Below are experts of layer 9 (counted from 0) of a mixture-of-experts language model. Rows are named down (a neuron's output weights, with its number) and show model dimensions 0-79. Each number is 128 + 32 x the weight over its row's rms, rounded and kept within 0 to 255.
Before each expert's rows: "comes before" lists some tokens at least twice as common just after its tokens as in all text. This comes from a sample of Wikipedia text that the model never trained on. Tokens count by the router's weight.

# expert 9
comes before: " the", " a", " his", " their", " its", " this"
down9 [136 117 116 127 129 154 106 136 152 117 142 123 140 121 167  56 128 148 146 133 100 157 120 166 151 168 110 128 133  63  43 115  76 167 141  98 134 105 111 122 124 115 152 175 142 103 135 136 158  36 169 114 140 126 123  93 202  94  77 125 154 139 131 124 133 162 187 167 101 176  67 155 111 172 128 143 112 138 160  83]
down10 [146 150  62  74 120 159 150  99 117 143 135 156  99  93 160 157  96 105  80 140 127 121 127 149 121  75 128  85  98  46 135 149  75 110  95 125 137 189 127 118  89 157 138 130 144  91 163 150 115 112 143 151 110 128  91 138 114 149 126  92 159  98 153 124 125 116 158 103 120 199 155 175 120 103 104  87  56 132 103 136]
down11 [151 114 110  84 141 123 102  80 164 160 145  86 116 137 118 130 154 100 110 156 137 138 101 173 143  90 107 128 104 134 128 121 132 142  87 138 110 147 157 103 142 130 163 156 192 145 120 162 120 126  96 162 106 167 145  91 129 106 122 109 123 146 105  74 198 131 126 111  55 172  96 130 138  89 119 116  84  99 143  85]
down12 [116 176 199 135 124 126 149 116 112 145 128 162 240 131 145  88 111 152 151  43 108 118 160 114 166 108 128 130  70  91 145 102 125 148 164  74 164 143  67 138 182  76 114 130 155 127  93 133  99  81 147 122 175  98 127 120 100 140 114  83 139 180 101 116  92 163 123  93 121 143 175 162 137  81 129 109 129 159 140 126]
down13 [143 152 110  83 117  72 134  94 142 136 110 108 104 143 146 109 163 149 165  95 101  35 100 144 134 144 123 105 157 121 113 105 137 100 161 111 104 102 117 118 185  77  88 105 161 195 165 194  81 139 123 103 124  53 147 131  92 131 144 140 118 151 191 151 161  97 142 149  85 160 118 115 117 142 117 149  81 124 122 140]
down14 [161 149 157 170 135 162 133 171  97 102 178 159 144  84 141 103 109 121 129 166 133 146 108 145  97 127 145 106 174 118 162 183 119 138 154  96  96 156 113 152 137 162 125 124 151 111 166 165 145 159 178 102 169 102 155 104 177 173 152 116 174  83 115 109 138 113 155  96 117 132 185 108 123 126  83 145 147 106  91 143]
down15 [126 106  93 101 129 181  57  64 196 114  54 105 124 140 119 134  76 123  71 117 147 161 130 162 187  97 141 132 123  75 135  41 134 153 114 119 140 186  90  84  87  82 132 119 157 127  78 126  92 130 102  88 127 139  94  80  97 130  80 150 111 167 125 158 205  93 133  95 114 129  78 156  55  91 156 125 135 171 124 114]
down16 [118  97 100 110  82 128 142 140  82 131  75 120 126 154 126 158 133 173 152 173  54 154 138 118  78 149 103  92 102 113 158 168 132 115  92 157 164 140 124  60 183  91 169 122 150 118  89 156 109 115 136 131 145 143  89 166 105 163 107  89 136 159 120 188 193 114  77  60 134 133 123 116 160 116 114 128 101 151 123 162]
down17 [150 146 126 122 121 101 111  68 100 113 153 141 149 162  85 161 170 158 102 146 134 139 122 145 121 103 147 104 120 182 110 125 114 156 108 168 104 115 160  80 101 157  54 121 165 162 162 123 196 108 115 137 147 158 137  86 104 185 126  81  77 116 123 134  86 130 164 125 133  99 172 203  99 114 135  92 150 112 150 133]
down18 [132 169 147 145  80 134 169 141 110 138 108 133 127 142 193 136 119 218 187 115 186 171 123 143 133 128 225  73 145 158 120 173 138  74 156  94 110 120 103 134 151 162 154 117 151 140 166 105 115 115  92  89  84  88 125 176 137 153 101 111  82 139 168 171 106 119 124 206 139  62 161 146  83 127 135 182 143 140 128 114]
down19 [138  81 133 140 126 105 122  80  98 167 106  95  90 107 111 156  97 129  93 146 144 121 109 165 135 145  91 168 163 120 101 155 162  66  97 104 133 188 111  82 134 113 117  92 149 124 125 142  90 185 120  99 126 153 111 138 113 142 157 121 124 120 178 134 156  80  71  90 156 188 128  98 144 130 139 114 165  54 119  91]
down20 [133 148  98  74 159 151  88 104 135  88 166 102 130 117 133  79 129 114  95 189 152  73 134 106 165 109 102 134 151 119  77  62 106 131  89 109  70 151 171 107 103 127 126 157 131 111  92 156 101 130 160 123 165 149  97 152 124 130 183  84 167 105 138 142 165 144 154 109 123 173 120 109 164  93  88 146 170 129 134 150]
down21 [149 161 189  89  74 199 117 181 159 179  81 148 178 136 174  84  91 139 119 140 151 156 112 176 110  48 132 155 116 148 113 135 139 103  71  72 184 131 121 127 105 110 136  99 149 161 159 120 151 193 142 110 143  96 132 122 119 129  93 111 145 104 112 113 169 136 121 125 107  63  99  72 119 177 136 134 164  51 137  87]
down22 [134 122 116 124 146 117 101 115 183 135  81 153 105 119 141 148 195 159 131 134 122 117 173 110 175  80 191 149 121 144 137 138 107 142 174  73 156 115 125 141 123  67 143 147 102 171  88  72 139 126  64 156 160 137 156 138 187 104 147 173 144 122  47 156  87 202  87 184 140  96  73 145  87 177 129 103 106 176 210 132]
down23 [ 76 179 102 142 109 129 157  86  94  78 134  78 133 178 129 125 103 118 150 125  87 113 107 140 128 133 127 153 142 123 127 134 125 145 132 122 146 153 135 112 169 178 175 144 116 162  84 129 135 117 138 122 167 141 110 145  84 137 151 161 123 130 140 168 137 126  98 129 139 160 130 166 125  68 126 144  97 128  73  92]
down24 [128 184  86 152  80 122  96  69 149 111 108 137 182 146 145 149  80 102 157 107 117 169 116 133 132  99 104 151 155 108 122 107 138 126 116 104 111 121 141 107 123 139  96 125 166 157 129 133 143 171 156 135 111 114 150 203  60 132 150 152 118  48 154 176 147  44  89 129 109 107 125 142 108 157 134 125 136 129  89 141]
down25 [115 133  93 181 166 134 128 134 127 154 108  92 108 134  98 169 120 198 135 178 162 102 171 112 112 160 137 135 176 141 173 157  76 155 115 149 120 145 120 115 193 135 110  99  79 150 116 130 143 121  65 131 115 166 137 170 138 107 107 165  79 129 107 166 171 167  66 124 144 132 219 108 144 159 155 150 155  87 107 117]
down26 [135 147 136 134 101 136 145 142 141  74  95 140 163 158  86 154 138 106 102 159 150 129 158 133 120 137 136 181 148 115  96 102 170 152 133 111 145 163 137 154 114 119 149 118 181 140 129 129 119 198  96 142 183 176 142 131 141 133 112 156 216 135 135 129 127 158 138 136 130 156 115 121  84 127 106 118 133 126 155 128]
down27 [158 115  37 122  93 136 107 115  64 165 162 153 153 156 119 133  96 142  97 171 170 137 127  98 156 102 116 179 124 149 183 103 141 155 112 143  75 125  95 143  85 162 139 131 128 145 123 124 170 106 104 117 211 173 108 111 130  95 166 164 100 134 133 124 166  91 148 129 173 122 115 181 124  42 165  94 128 125  90 111]
down28 [151 186  68 141 163 107 108 181  94 125 142  75 133 158 130 139 185 103 157 212 135 113 228 136 101  94 100  96 156 164 150 234 144  93 242 114 147 112 143 123 126 131 165 124 164 117 107 110  63 101 100 125  73  97 153 135 131 151 156 147 140 132 156  87 125 109  92 105  62 124 163 146  73 114 142 128 118 119 109 119]
down29 [134 168 127  60 112 115 121 107 226 155  72 110 133 116 148 166 191 118 142 136 118 109 124 132  71 111 136  82 169 123  99  69 120  67 116 139  85 157 128 135 118  57 143  92 153 135 139 130  67 111 138 130 105 136 113 146 119 144  78 137 132 161 122  91 123 191 153 146  90 136 150 147 145 142  67 137 132 131 235 124]
down30 [147 167  92  86 146  76 140 102 112 107 131 130 138 223 116 140 144 181 115  85 102 148 157 131 151 149  98 135  92 142 165 108 148 100 165 110 142 140 164 180 109 140 146 115 159 131  95 109 149 131 142 117 129 152 111 141 186 112 169  98 193  97  97 124  87 144 113 135 129 129 122 103 100  58  98 134 153 183 134  94]
down31 [161 179 137 161  78 138 134 113 147 194 188 193 159 161 133 121 142 175 190 107  79 106 102 162 140 114 132 133 118 163 168 139 120 127 123  89 121 144 147 143 119 117 109 120  91 134 123 121 153  33  76 126 112 109 216  84 137 115  97 214 106 123 102 100 159 102  93 106  87 163 155 122  38  89 114 157 119 149 157 124]
down32 [151 172 145 144 147  86 160 161 127 131 109 142 117 115 168  69 118 135 152 115 133 109 126  97 145 162 155 134 144 110  90 162 121 100  79 148 163 128 138 173 132 134 141 105 109 105  58 170  98 160 142 136 101 106 129 167 115 123  96 164 175 128  79 203  87 125 223 115 123  45 114 157 115 153 115 156 161  68  55 171]
down33 [120 115 146 167 109 129 153 113 120 160 162 110 115 101 101 139 128  97  84  91  71 113 120  91 210 141  89 133 162 140 154 133  63  85 148 154 144 125 126  95 111 153  93 110 133  97 140 179 106 101 133 131 123 140 153  97  80  83 153 106 155 116 121 160 156 118 127 109 107 198  82 147 138 136 130 163  93 111 153 192]
down34 [119 119 113 134 204  88 126 124  92  66 156 133 108 139 116 158 146 132 115 149 172  59 111 105 146 143 160 125 126 149 131 106 205 119  88 144 104 177 108 120  81 145 170 122 106 129 120 158 142 134  53 130 168  96 120 169 142 155 101  94 134 121 138 103 139  71 195 137 159  85 144 117 137 158 163 199 143 112 135 107]
down35 [136 126  86 170 150 199 118  66  81 122 136 180 156 129 116 146 162 129 116 103 110 123 141  97 105 119 130 138 129 157 161 108  82 157 121 113 140 119 110  95 145 155 145 129 130 146 140 126 120 109 179 154 153 100 160 118 111  82 128 172 122  92 135 149 157 134 122 119  54 139  89 186 113  86 111 132  90 141 141 161]
down36 [148  99 116 117 205  76  99 102 151 148 122 122 178  88 162 155 131 159  78 156 144 119 144 101 119 103  94 129 112  94 123 139 172 128 104 151 141 129 109  84 140 138 135 145 135  84 127 103 106 139 182 167 136 148 127  60 140 156 106 144 150  56 101 119 147  82 129 144 157 137  52 137 140 118 146 109 181 171  57 119]

# expert 11
comes before: " of", ",", ".", " in", " and", " to"
down9 [114 104  96 145  58  96 116 187 111 112  85  75 150  66 170  40  87 117 171 116 162 118  83 118 125  93 161 124 110 134 124 167 152 110 149 121 122 113 105 126 152 102 113 131  99 149  76 159 124 117 119 111 131 113  91 141 153 163 113 114 163  96 143 101 180 100  85 145 118 135 168 109 156 180 174  82  86 174 124 143]
down10 [166 141 133 109 145 140 166 157  91  97 173 156 108 137  71 152 109 142 129 162 101  96 119 128  71  68 154 144 128 171 104  71 155 159 152 157 128 125 118 208 139 134 133  80  89 107 144 125 142 141 130 140 145 168 147 113 118 121 114  77 120 116 101 154 135 144  98 131 166 156 166 102 162  95 107 146 144 145 163 122]
down11 [159 139 163  94 116 121 140 169  61  74 103 128 138 146 148  86  90 114 123 107 135 132  91  87 130  83 170 112 145 122 118 191  97 101 138 183  95 115  92  98 166 105 106 131 140 159 149 180 122 110 224 143 137  63 126 114 133 151 169 125 119 150 183 183 139 109  94 127 117 177 134  95  72 116 100 163 104  94 134 126]
down12 [181 152 165  94  92 140 158 182 171 124 173  75 102 127  90 168 154  77 126 149 109  65 150 133 174  73 104 102 124 143  66 141 159 142 177 118 126 113 145 150 130 148 148  81 106 137 169 114 135  76 175 134  96 151 184 145 138 173  53 114 170 126 138 122 110 169 118 120 143 126 109 141 103 109 102 122  96 133 143 142]
down13 [126 138 147 138 132 105  72 143 148  77 149 167 170 140 138 116 170 176 116 170 156  70 109  73  71 135 179 174 104  96  98 101 114 125 151  85 140 160 110 131 140 108 150 155  76 112 135  94 102 144 121 133 140  83 144 158 120 128  65  87 136  85 113 143 157 133 112 131 104 148 183  94 152 132 117 125 114 182 134 165]
down14 [103 124  96 159  96  98 112 123  90 134 112  99 144  98  91 128  88 115 119 160  98 193 138 127  84 128  38 172 147 161  85  93 157 104 189 150 147 111 100  92 162 136 169 109  32 203 115 135 143 133 111  87 133 117 114 160  84 183 111 166 192 177 164 121 129  87 149 120 126  89 108 138 168 119 115  88 144 136 137 152]
down15 [ 96 119 118  52 131 160 144 105 128 209 124 165  57 106 166 181 141 132 180 134 171  85 112  84 142 160  83 107 102  85 137 140 161 136 159 148 107 117 162 151  75 138 129 130 144  95 140 140 115 137 114 151 137 174 111 130 157  78 145 146 136 105 126 135 161 168 123 153 109  94 146 117 133 151 136 148  69 125 105 170]
down16 [121 119  84  82 166 136 126 137 122 118 112 104 133  87 203 132 137 102 147 171 137 177 177  83  65 137 142 104 119 116 151 158  85 152  85 171 154 134 143  95 133  93  98 141 122 156 147  53  67 107 146  92  92 122  86 129 198  87 187  48 127 102 150 158 176  99 110 119  92 122 204 147 123 150  99 104 135 160 139 141]
down17 [179 135 109  44  83 118 102 120 118 176 114 170  94 165  93 156 164 145  98 110 120 161 162 126 129  82 119 141  86 134 152 126 165  95  78 134 137 111 137 108 146 114 137 120 130 147 118 132  57 133 117  52  92 132 107 159 112 122 179 163 132 105  98 156 143 149 125 180  89 107 106 177 141 143 110 117 147 146 136 116]
down18 [110 103 133 176 145 118 136 120 118 145 122  90 151 154  80 107  89 119 128 154 175 113 141 131 141  67  89 171 158  83 127 121 134 173  91 186  71 193 106 150  97 125  87 170  88  39  82 155 118 107  70 139 114 134 127 107 162 152 152 119 209  81  94  92 123 146 163 123 163 144 166 121 138 153  91 120 147 156  80 163]
down19 [158 132 100  67 124 116 139  87 163  81 124 103 130 121 145 123 134 154 137 115 105  79 179  87 179 104 134 138 108 152 122 148  90 138 202 129 143 170  76  87 124 104 120 128 184  68  99  62 117  96  96  68  92 150 143 115 117 118 111  89  67 111 159 116 121 149 166 130 119 139 111 136 127  95 162 155 139 183 115  63]
down20 [134 151 168 190  68 117 157 159 174 134 108 133 169 120 135 116  88 144 192 109  74 147 109 139  88  97 139 161 127 127  85 117 142 102 208 131 123 143 108 132  94 143 115 116 137 105  64 154 118 124 131 127 136 111 125  74 124 137  91 131 105 171 136 101  83 114 175 139 109 137 136  93  92 140 130 144 121 125  78 157]
down21 [ 85 172  90 144 164 105  99 157 103 138 169 185 149 180 177 115  69 140  88 160 151 110 115  73 138 142 119 108 134  73 118  86 105 111 174 109 107 138 129 127 130 178 173 119 129 170  92  96 111  98 141 148 133  74 120 151 154 128  88  20  83 125 162 106 139 125 103 158 166 181 111 154  95 119 176 113 142 150 169 140]
down22 [155  86 131 105 135 110 132 147 153 157 159  89 132  97  73 111 200 132 142  88 140 121 160  93  93 135 142  93 113 128  71  63 135 145  52 125 102  96 144 124 137 126 149 116 184 156 134 174 165 164 108 197 150 140 148  86 123 132 164 123 118 106 161 140 137  72  99 234 133 121 101 139 114 129 151 158 118  79 145 113]
down23 [158 172 139 151 101 128 163 147  99 150 107 100 127  86  91 158 117  88  78 111 111 146 133 146 135 122 141 131 114 138 136  88  48 108 180 134  83 159 151 112 125  47 165  95 161 101  40  93 108 139 123 147 172 101 100 136 116 135 140 124 179 140 131 112  61 143  86 116 176  96  60 152 102 135 156 139 152 140 178 110]
down24 [139 119 126 127 102  86 100  79 118 142 181  94 146 156 134 112  73 158 118 145 139 117 137 113 155 124  74 153 191 119  79 109 154 162 136 116  94 211 128  97 163 114 126 100 111  81 142 176 166 138  97 185 114 139 176 114 123 155 109 137 141 125 110  96 134 133 137 169 131 135 139  68 157 119 191 115 138 143 135 115]
down25 [183 157 133  90 149 130 109 129 145 119  58 134 111 126 143 130  97  46 123 154 134 122 127 153  91 136 193 134  78 166 116 102 135 142 153  42 120  96 121 120 173  93 120 132 137 134 111  81 149 145 160 130  86 168 165 170 156 140 115 184 131 135 114 117 103 119 118 117  91 144 124 131 121 187  99 110 127 161 195 105]
down26 [136 124 168 123 163 111 131 140  85  94 108  66 124 188 136 132  62 201 160 148 137 134 123  98 122 135 113 160 175 134  81  97 152  67 177 109  91  65 161 107 175 150 108 125  89 124  86 188 120 120 100 119 131 139 151 159  66 159  90 153 102 173 111 143  72 162 104 150 159  97 113 118  64 145 122 138 117 105 110 177]
down27 [124 145 131 142 128 160 185  80 149  97 133 146 165 139 158 138  97 134 143 120  68 131  92  51 107 141 105 146 132 129 107 158 120 126 142 127 125 172 129 130 151 104  88 136 133 171 142 143 199 140 155 115 153 105 142  73 112 105 103 143 145 127 168 125 173  65 162 116 164 132 135  87  94 116  82 117 130 100 123  98]
down28 [174 139  93  94 113 117 156 134 106 109 135 132 168 156 151  91 155 173 117 108 129 103 125 117 170 130  97 106  97 140 126 167 124  79 173 132 143 194  97  99 135 126 134 135 135 128 156 137 130 103 133  82 140  87 115 115 186 114 104 140 126 156 144 158  61 120 119 158  45 153  91 105  78 136 145 138 115 143 138 117]
down29 [166 207 114 159 113 127 142 161 109 165 117 156  73 182 125 104 147 144 106 113 163 108 199 134 132 122 146  86 166 106 133 165 143 132  95 150 136  94 172  46 212 117 143 147 113  67 136 121 101  84 112 147  82 124  80  49 147 118 159  67 117 101 116 137 117 112 123 118 138 109 119 103 130 143  85 188 121 113  69 118]
down30 [173 108 135 163 142 129 137  75 167 106 132 116 119 134 154 113 128 136 131 157 174 137 145 176 114 163 128 148 103 141 132  74 147 109 134  65 151  73 148 112 100  62 143 178 113  79 113 114  99  84  59 127 167 131 156 102 190 186 160 148 156 186 149 123 159 133  70 112 174 174 107  87 181  72 136 101 154  90 175 173]
down31 [ 93  96 174 106 161 119 187 119 190  69 135 173 112  98 143 130  94 171 107 155 131 164  90 105 110 100 110 102 158 153 144 149  43 110 168 127 144 197  93 100 128 113 110  51 104 140  95 123 165 117 135  76 139 120 129 131  92 179 161 101 128  97 140 187 164 130 187 108 134 149  63  98 156 158 109 114 102 109  90 112]
down32 [104 132 136 180 170 105 135 100 210 121  71  76 121 118 105 116 130 211 155 129  48 150 135 116 183 103 114 110  78 124 151 113 128 140 111 124 129 130 103 143 162 115 109 108 113 120 153 138 151 137 148 102 109 125 103 149 129 135 143 126 168  95 157 134 128 113 145 110 162 149 116 124 157  88  94 121 134  83 155 202]
down33 [124 163 126 167 186 135 144 212 124 152  96  61 115 157  72 147 111 157  61 149 170 128 123  93 135 181 106 121  52 102 120 121 122 115  64 159 195 128  97  69 113 112 128 133  98 113 147 137  79 121 212 110 119 162  74 157 140 115 139  60  90 131 114 179 148 108 177 154 136 125 116 179 126 131 125 110 122 114 105 152]
down34 [ 95 132 111 161 103 156  58 121 120 143 157 122 139 128 138 104 142 122 133 104 124 116 113 156 217 114 167 136  40 186 112 156 143 138  71 153 104 134  44 106 170 152 106 110 106 139  86  83 100 100 182 101 203 172 107 124 132 137 136 111 160 124 115 126 111 125 123 127 116 140 112 111 133 103  85 125 161 138 130 135]
down35 [138 158 111 144 182 149 111 154 149 116 130  73 102 137  95 181  95 151 127 116  88 151 174  83  96 210  97 130 156 173 128 129 121 116 112 161 164 108 106 145 121 134  49 136 124 109 140  80 157 125 159 168  94  86  82 125  86 120 182  94 152 161  83 135 190 170 117 147  97 100 141  84 111  92 107 130 122  60 148 218]
down36 [ 92 103 105 183 106 131 120 131 102 104 112  61 151 133  98  77 115 107 130 141 125  89 163  94 158 151 129 109 118 154 110 126 154 138 121 113 137  88 122 127 101 118 116 132 112 162 129  82 148  98 133 122 139 132 123 110 164 187 176 143 146  79 148  89  73  85 120 108 114  50 110 161 142  83 127 148 183 135 132 154]

# expert 0
comes before: "\n", "-", ":", "|", "==", "="
down9 [159 110 105 140 117  81 129 129 146 127 133 175 143 153  85 179 109  76  93 117 132  94 118 148  85 144 129  93 120 127 103 115 153 127 127  60 146 110  50 188 114 153 135 140 129 115 166  76 115 112  98 102 142 129  86 113 108 140 155 132 143  83 141  85 144 108  87 133 163  78  63 100 195 124 140 156  79 127  88 115]
down10 [ 73  33 146 121 137 125 100 100 138 132 126 132 139  94  83 157 208 146 114  81 180 115  67 140 146 167 176 130 189 142 146  99 117 122 163 180 147  94 139  79 108 138 137 103 120 132 114 131 167 114 108  93 119 150 111 172 135 111  93 135 111 131 116 165 135 156 132 179 181 116  97 181 129 116 163  75 123 170  89 122]
down11 [131  92 115 147 138 153 133 179 151 130  87 110 187 152 161 174 160  97 118 129 127 156 118  41 145  73  93 146 155  66 165  68 121  79 100  99 113 101 114 121 143 154 157 131 139 117  64 128 128 138 175 142 106  99 105 115 123 169 159 122 160 118 143 161 177 131 152 130 124 126 141  62  85 187  86  96 191 142 138 134]
down12 [167 141 145 136 151 166 153  89  28  96  95 137  96 130 146 124 141 227 159 206  98 154 215  93 146 143 115 133 146 141 141 124  97 135 176  95 195 147 192 151 137 140 158 152 131 153 139 136 146 131  94 150 110  82 123 168 162 144  98 105 160 181  84 116 143 136 126  96 101 128 121  99 107 141  62 139  99 164 130 108]
down13 [120 190  56 116  99 128 141  41 134 121 130 156 179 167 116 115 137 131 119  67  95 104 104 147 180 123  91  93 101 128  94  93 122 143 181 136 187 132  93 144 155 123 189 166 191 117  57 138 108 157 153  78  80 158 141 198 132 185  98 107 114 148 108 131 145  85  97  97 117 153 121 149 119  79  95 127 126 104 132  76]
down14 [130 127 139 125 161  82 124 112  50 126 122  86 122 109 133  41 142 140  88  81 146  90  96 137 154 104  95 121 113  87 144 151 121 110 144 134 137 131 100 143 133 118 123 171  76 110  68 128 157 107 100 130 128  84 138  96 145  86  99 126  85 108 104 101 134  63 119  60 175 142  84 144 165 181 159  90  60 111 138  87]
down15 [132 138  94 102 154  85  83  73 123 151 131  97 100 107 102  76 139 176 124 143 111  70 118 123 134 164 164 107 169 116 176 187 108  98 127 100 124 139  63 124 136 141 151  97 119 164 107 151  99 130 145 117 109 137 109  87 166 126 185 136 127 112 109 155 124 157 160 138 155 132 177 129  60 145 142  97  71 124 120 118]
down16 [127 100 151 186 150 160 103 193 178 161 195 135 170 132 173 118  95 175 138 126 168 107 106 114 148 113 144 142 144 123 150 111  59 114 125 127  82 117 170 120 140 148 174 131 157 141 142 145  76 111 180  76 163 130 151 119 181 116 155 166 117 176 181 162 123 118 199  81 194  78 104 147 113 115 141 164 142 118 116 110]
down17 [149 193  97 164 130 144  81 136 128 116 136 194 123 110 112 143  69  81 128 134 136 146 100 137 105 128 127 127 120 111 126 119 150 135 101 203 181 132  68 151 110 165 124 139 121 134 153 184 122 129 134 135 129 109 102  68 134  73 167 117  42  93 186 130 127  93 104 134 170  70 146 147 103  85 116 131  77 145  77  97]
down18 [161  98 118  47  90 133 130 117  95 103  81 155 193 110 105 146 127 122  61 146  83 146 119 160 129  93 152 144  89 121 172 106 136  99 174 200  74 128  91 119 114 136 159 141 115  87 142 118 142  98 172 219 111 175 159 115 108 157 181 205 173 130 154 164 143 130 131 114 144 116 154 132 112 142 109 102 100 131 111 180]
down19 [109  83 113 141 120 118 170 180 171 143 153 132 143 130  30 153 155 154 108 116 131  99 129 110  80 131 117  87 171 104 186 186 136 135 136 109 148  73 101  49 109 185 130  98 137 148 127 145 126 199 198 204  77  93 153 173  95 153  71 108 127 120 116 175 158 180 162  67 150 114 137  80  90 155 135 143 122 141 125 200]
down20 [161 192 112 119 137 118  92  81 131 176 149 172 156 133 105 149 100 151 148 115 134 135 168 125 142 116 133  75 114 202  91 120  79 159  65 133 140  96 156  70 157 175 115  53 113 149 138 110  86 176  76 116  86 142 128  90 124 179 157 122 143 176 107 169 175 142 174 174 107 134 143 133 105 114 161 114 124 116 128 126]
down21 [137 141 143  62 165 122 122 113 112  97 133 120 101  85 168 119 162 138  79  90 136 177 149 123 106 141 120 151 148 164 113 143 111  76  76 140 101 106 129 113 161 140 114 135 120 124  71 125 119 213 116 194 178 103 107 134 144 165 128 137 112 116  56 124  53 179  96 146 125 143 135 120 125 146  85 135 136 156 162 180]
down22 [153 118 144 162 113 128  98 115 119  81 140 147 105 187 143 124 178 197  93 190 104 168 132 128 116 164  96 136 121 109  66 135 115 200 166  80 175 140  85 125 168 120 142 157  87  56 135 133 166 146 147  95 179  79  86 140 123  96 120  57  81 153 100 127 164 134 105 169 117  87 175 113 111 123 105 104  91  99 137 120]
down23 [129 109 140 138 151 103 120 197 137 167 143 128 169 120  94 131  73 192 165 139 149 152 153 133 139  48 116 123 172 144 150 113 134 151 149 147  77 116 125 141 158 124 130 105 155 141 122  52 130 138  74 135  71 128 118  52 128 119  84 173 170 119 113 104 162 139 100  89 149 173  86 144 152 149 140  83 110 118 123  94]
down24 [101 140  58  84 134 128 125 135 137 104 127 122 155  77 160  91 162 176 129 102 124 142 154  98  94 165 154  75 166 166 122 118 182  68 167  97 125 132 120  80 160 127  81  84 136 141 101 132 161 145 180 174 178 127 112 112  85 135  97 121 122 155 183 191  78 115  69 138 124  93 150 145 128 151 159 160  75 132 113 122]
down25 [ 94 114 164  76 116 154 146 111 185 119 127 143 145 120 131 163 103 123 153 206 146 144 118 186 124 117 128 158 193 166 108  56 110 109  58 172 104 117 113 153  79 152 145 160  75  94  87 133 146 169 133 157 172 125 109 168 145 190 144 165 183 137 113 129 122 143 126 190 117  83 126 121 159 100 128 128 124 128 165 109]
down26 [110  84 127 155 115  98 141  72 121 199 125 181  94 120  86 149 152 136 115  85 142 127 128 112 116 131 146 127 142 136  93 123 188 151 133 112 166 151 144 108  76 101 128 144 131 145 134 135 133 141  94 107 116 152 146 148 128  75 105 125 104 132 120 129 127 123 108 135 103 130 126 164 136 138 158 119  90  92 106 130]
down27 [126 129 137  98  72  92  97 197 169 117 171 145 135 170  93 113 123 160 108 120 101 161  56 123 139 110  96 109 175 131 130 144 111 149 127 107 144 153 137 124  75 101 145 127 134 181  83 120 145 129 118 146 101 120  92 141 142  96 136 118 131 112 161 118 159 135 135 133 111  74  98 130 131 129 133  62 127 124  66 110]
down28 [174 121 142 133 147 116 109 123 119 106 149 123 145  76 108 139 127 153 138 126  40 100 135 167 114 172  93 122 148 113 197 145  92 155 176 163 158 106 104 175 122 143 122 117 146 108 124 112 110 134 107  86 153 113 117 168 138 159 107 188 139 172  65  11 138 139 117 125 141  80 123 150 105 145 143 180  91  67 106 109]
down29 [ 93 137 127 140  92 113 122 174  96  76 188 167 160 127 125 129  89 125 158 131  73 132 114 134 104  62  87 127 121 144 112 118 116 113 126 104 116 107 110 165 120 142 130  84  84 133 114 104 164 103 161 161  91 143 124 128 111  98 100 148 173 106 132  96 133  91 152 120  87 153  80 163 146 148  95 135  83 104 159 116]
down30 [ 86 153 100 147 106  44 127  84 150 133 108 107 102  81 103  85 153 151 155 134 112 145 155 130  85 144 129 164 201 156 110  80 187 120  94  82 187 153 135 146  87 152 145 115  97 108  80 134 174 123  47 110 149 155 133 133 171 102  92  81 109  79 133 152 158 129 108  71  61 107 173 125  69 107  90 151 102 103 178 145]
down31 [ 99  94 111 150 146 116  83  79  62 129 115 142  60 170 157 114 148 167 128 143  75 120 173 123 169 105 108 166 127 133  56 116 117 143 146 154 186 170 101 143 135 135 148 101 149  73  84  77  66 121  80 136 129 118 107 167 206  93 113  90 140 119 102 140 127 149 118  94 151 161 105 180  95 170 198 144  55 110 141  99]
down32 [ 86 171 124 131  98 130 160 175 133 189 140 112 174  84 147 147  78 115 153 102 135 163  69 111 173 115 127  83 132 110 174 155  94 107 146 146 133  65 143  96 128 127 113  58 161 123 127  76 179 138 166  65 122  45 158  95 151 104 162 162 104 173 147 106 177  85 178 154 105 103 101 194  96 134 123 115 131 165  98 163]
down33 [145 135 155 127  83 101 134  54  98 127 132 153  76 148  89 125 173 138 116 116 119 126 113  98 119  82 143 177 150 168  88 117 149 159 119 191 125 121 166 200 139 138  98 123 159 123 134 123  73  79 156 144 141 160 111 129 111 145 152 183  82 143  67  80 171 165 196  95 164 158 148  80  97 198  92 102 147 144  93  74]
down34 [199 130 138 109  71 164 152  70  87 106 144 115 178 164 127  76 155 121 160 119 144 142 135  93 141 107 136 151  90 121 103 134 133 116 101 114  94 160  94 145 138 115 116  99 152 100 132 123  80  44 108 147 101 147 178 119 161 129 112 121  91 139  98 106 142 130 152 133 109  82 148  85 116  86 164 142 104  97 145 186]
down35 [155 151 168 126 146 130  86 101 167 149 110  82 111 134  91 125 118  60 116 114 153 199 108  83  87 130  76 128 114 113  97  80 119  87  54 188 137 145 130 172  73 138  75 118 133  85 133  99 122 153 158 155 122  77 157 141 126 120 116 125 149 118 131 151 147 145 158 126 103 172 153  98 123 145 174 123 191 134 120 181]
down36 [ 88  83 117  85 162  77 136 157 183 134 137 138 132 114  27 164 143  85 197 121 112 113 106 127  64 139 122 128 142 151 134 146  94 129  89 114 137 113  72 121 167 102 119 203  96 115 113 129 116 124 147 134  98 155 156  94 126 148 142 115 139 103 215 140 127 173  95 114 188 175 119 164 124 102  79 116 163 131 106 136]